From a checkpoint of a small mixture-of-experts model trained on Wikipedia: width 224, vocabulary 25309.
Below are experts of layer 5 (counted from 0) of a mixture-of-experts language model. Rows are named router (the router's row for the expert), down (a neuron's output weights, with its number) and show model dimensions 0-223. Each number is 500 + 25 x the weight over its row's rms, rounded and kept within 0 to 999. Numbers have three digits each.
After each expert's rows: "comes before" lists some tokens at least twice as common just after its tokens as in all text; "raises" lists some tokens whose logits its average output raises strongly, later layers aside. This comes from a sample of Wikipedia text that the model never trained on. Tokens count by the router's weight.

# expert 31
router:521512496495492467519542488543513488474503464461519504483516540483502463508540500486471508517515511482527510488499464523531509512500499512495520524511460550534530482535530526507502519516482529506473527486524446528496525484501493479484468517484477448476475476498499513533489508508499472493473421486519523516438515497534473475528489514519498506502489460552490448516473466494476512513485459531502533505457508510498468474491495525519483517512539523491507538475502457522514491490509477519520479539485526549476494481465510505481501473498473454529514494486523494538557527526536490532458518483470534479500490503527464481468565465481486527537479505519448504484508475488535506520486
down0:544481475530544483505490454424532503507500525516509497503479541489480496442464522496482467475533460488481484488482531495503489497510467500504486503494493486478457485505470517536484511500497548532504506547487498471515501510513496502567466459527478510484519476483473472481456505522480534486511519513461491501517479504527487479474481503530494489510534456544490496501495490522485497505546523522461506504525540515493509472482536548512487511459520460521510498466530524459477466467506479469543497531492445508510472479502470472535523494509547510521466523541508536487472503512430473509499513497512498499487502482525484465503501442487543471464481516477511525488509507533503517513539
comes before: "20", "19", "1", "2", "18", "3"
raises: "20", "16", "15", "19", "13", "1"

# expert 47
router:512505486510478549537544477466501470517513486474526476507527500497524480519503471463480491499525470553486519515509478546488482481509479457484528525520480533462489488445474480508479485477496527530520469501504472471481475513471512479469470477462468544479505550485497522497483531499478476442510544505509504470491503499503519474468496531487467475467502550486484468479494502520542503480468504518531561491520498496496509484498493517515472457527523517522500525488463535531487496481508476454460472519477518506552469471535526510508551475509491470526468469523519506506533517503524446552550492533511458516533499481515515526519502504498513471499513500456514466519532527505511484500472
down0:489523487499500458475524446535516478533543531516506472481478464556523514485523497503510520472490526476533491507496501497472501477475481491480507458499497493468532515473481522480478473506505489476489513481472482505496504500494466488513512512496480518510508522418517488491521478510486505501511523531533495469465478463454505482503514501459468503533506491491517483458464457490561505469530487527502524498505527513468552513530493505503495535507526459507457566502495448547510494490497498516492547532540514493525527473426528507474523506489459481492507518443459464518502476496532530509529495555549520514535494489484538505481497505516525501474528513483450493492486520489486509528498
comes before: "==", "The", "===", "In", "=", "|"
raises: "The", "=", "==", " the", "In", "-"

# expert 21
router:501453489455494498496481485499475489483475498502513481488501523511529539487503496501511479502522545491484525478456478526504515488463501483465509498502481492490521476503537478513438538460501492470500486515462515508516521518534518469510490459488528536515508485563513511483529527474507489482511462523478534484533475492475485493478488533557507536453442536562472494500476514478484512455483513490482492511531490491504511463489520489492487491519519553461527548464524495507512490487516496447534467490535510494519519528515527497548513479530465532517488503464466500539482532506454453496505510475545482541489444470513507491548573490492510505504501500500479515523496478500502531479517
down0:539487507496495480472518533492459534499484456445475465518532533498476516501540492504512511535535511496489508500450459533498486535505501498466478481545484490505501454525539522500509511482535532501453455493510489545497513517503529466495500508454495502514472498510489508509460489548481487501487519492454514488508471514511492472483498471515498511465510512481541495492486498530486531479459487505492479515505492504519487507497467481511481504456431455535534503500463485523515501492497502517537522526505529512503515511514517464517468556498519509447479468534512473530517519544486464437528496495479470513541432491515455471503516460491527499493489535494556511512522520505506484461452
comes before: "19", "18", "20", "80", "90", "93"
raises: "25", "99", "14", "95"

# expert 56
router:525532478509482488537445495499522497502488517447528475479513521553512516515467473476487490490524526488528516510495526527490489533511473533478510517497483526443505480516502508511494524516522514515552462493526461486451531513483479496499464466524503459483509526482477496501500475516470498493506531490533542461452473448530541476453472525521479494501511536488491490458500491443527528503466534469550536474490480503491486487503455495516516516463512507508523511512452518494490486486494480540499475519523510461518507456537528508517519484484531515447468476499503526501549479554471496565503494479538481444522508513482510466516495506507506509506494479513542470507492467479506519501481
down0:468499515502481456483530470516515473484457513546482489517487495455498512506514517528493457482521491485520533537494495452528504517527504540498478521523493469534490519477508494523483511509508502501527473519509484523521502468481490444538514499513515489509511544486462536501486468441581515516508523502521479477485523433474481516514524501511528472469483485493541504487480520510449534462474507481478459524503503501525494513489499525488464510457510530480459504500495497421510512500540507507476533504516527516508511493501552489523497461533563515506486513509461497472469509485510482532498461505468485515456465508523511495499510519512462468468521487483441498499512504519515517512435
comes before: "|", "-", "=", "|---|---|---|---|---|\n", "|---|---|---|---|---|---|\n", "|---|---|---|---|\n"
raises: "|", "-", " and", " of", " |", " the"

# expert 6
router:510522509527493485533502528483494503536500468476533490492498498509486480487567510490499488511475514495516530484527526506521489507499503494486534483488440516490530513494510486489505529524475508498489512502462492508507500505473513514481502476484494479494475514507449512498468501497501487537492474503496495478513531508532513548510492523510509496507527470471527486513521490470436510517484509512475480547471492500504503492528489541552511438501525444470512456496477470452515543503504479506524512517482534518507457500425491509467514481507513536502546481489594527471614487505500487470504500477545507506509505493502480515493517495481483559534472536511490463469471496465525487478498
down0:499537521503466514462498473507475481529552492505522466461471487511504521458528415487489519466497514495533492514480507486484501479480489503490482504473514474534494505493523536526551525503504500460468461483491516506457473512512494539527507488496491480477477536459467502517527472481476518472496465489516485457526527497542533507542482507486515497477516480518522516503497498482461474552500503484542495520530479543540521477477506499529509436504519463515470498526478494477525486507553523484480519530477527477481493494515463478485505499479517525520517497518474527470490531465492447434568537521502522553495518507532502487493534489483507520513497483508508456467491517485452518497500
comes before: " |", ",", " (", "\n", " in", " School"
raises: ",", " and", ".", " (", " in", " under"

# expert 15
router:523515487508479502540478509511522490452486481461526483474515499486505501521489491497470493496532526492526537508502479518483475528478472473507517516507478466458530489510478504509469493472529514520461493482521473497474515458499506493443506511516495430485493521499488485498497436504505483466509526498494533458486496441485529475468480528478472480453501507480500539454508507454515520480466500458546528481517467511480512465436449481485477519473523536527513525497457527479477504483501497532480519532563483468544518464507519463521532466507539506469449469485507509492548461527501446533512488480539466483490509506497479471507495506508507491540515486503524477486492502473508512478494
down0:495471487475541482455505501482462538483498518531494509485515535513513517500507450481472537508466462500467538490463511484494466496506505489505493474491503556473497480466471491491524495510516492488511505504500550501513477519542445475488513493526505521533486479517527487438531552506492469516497448531483486528490475536514454527532517498439452490511514470448495479481489536505510464542488518551536465496511505506516489522521507505479483480492484530486524472495512512484520493488506508472531558478483471493470473512493459489485515514482496498526494536522530556490511512478458529531530505545495479491496472477493482527500513471528484487454475535485491528498483514514461455454541
comes before: "-", "|", "The", "==", "===", "In"
raises: "-", " and", " of", ",", " the", " "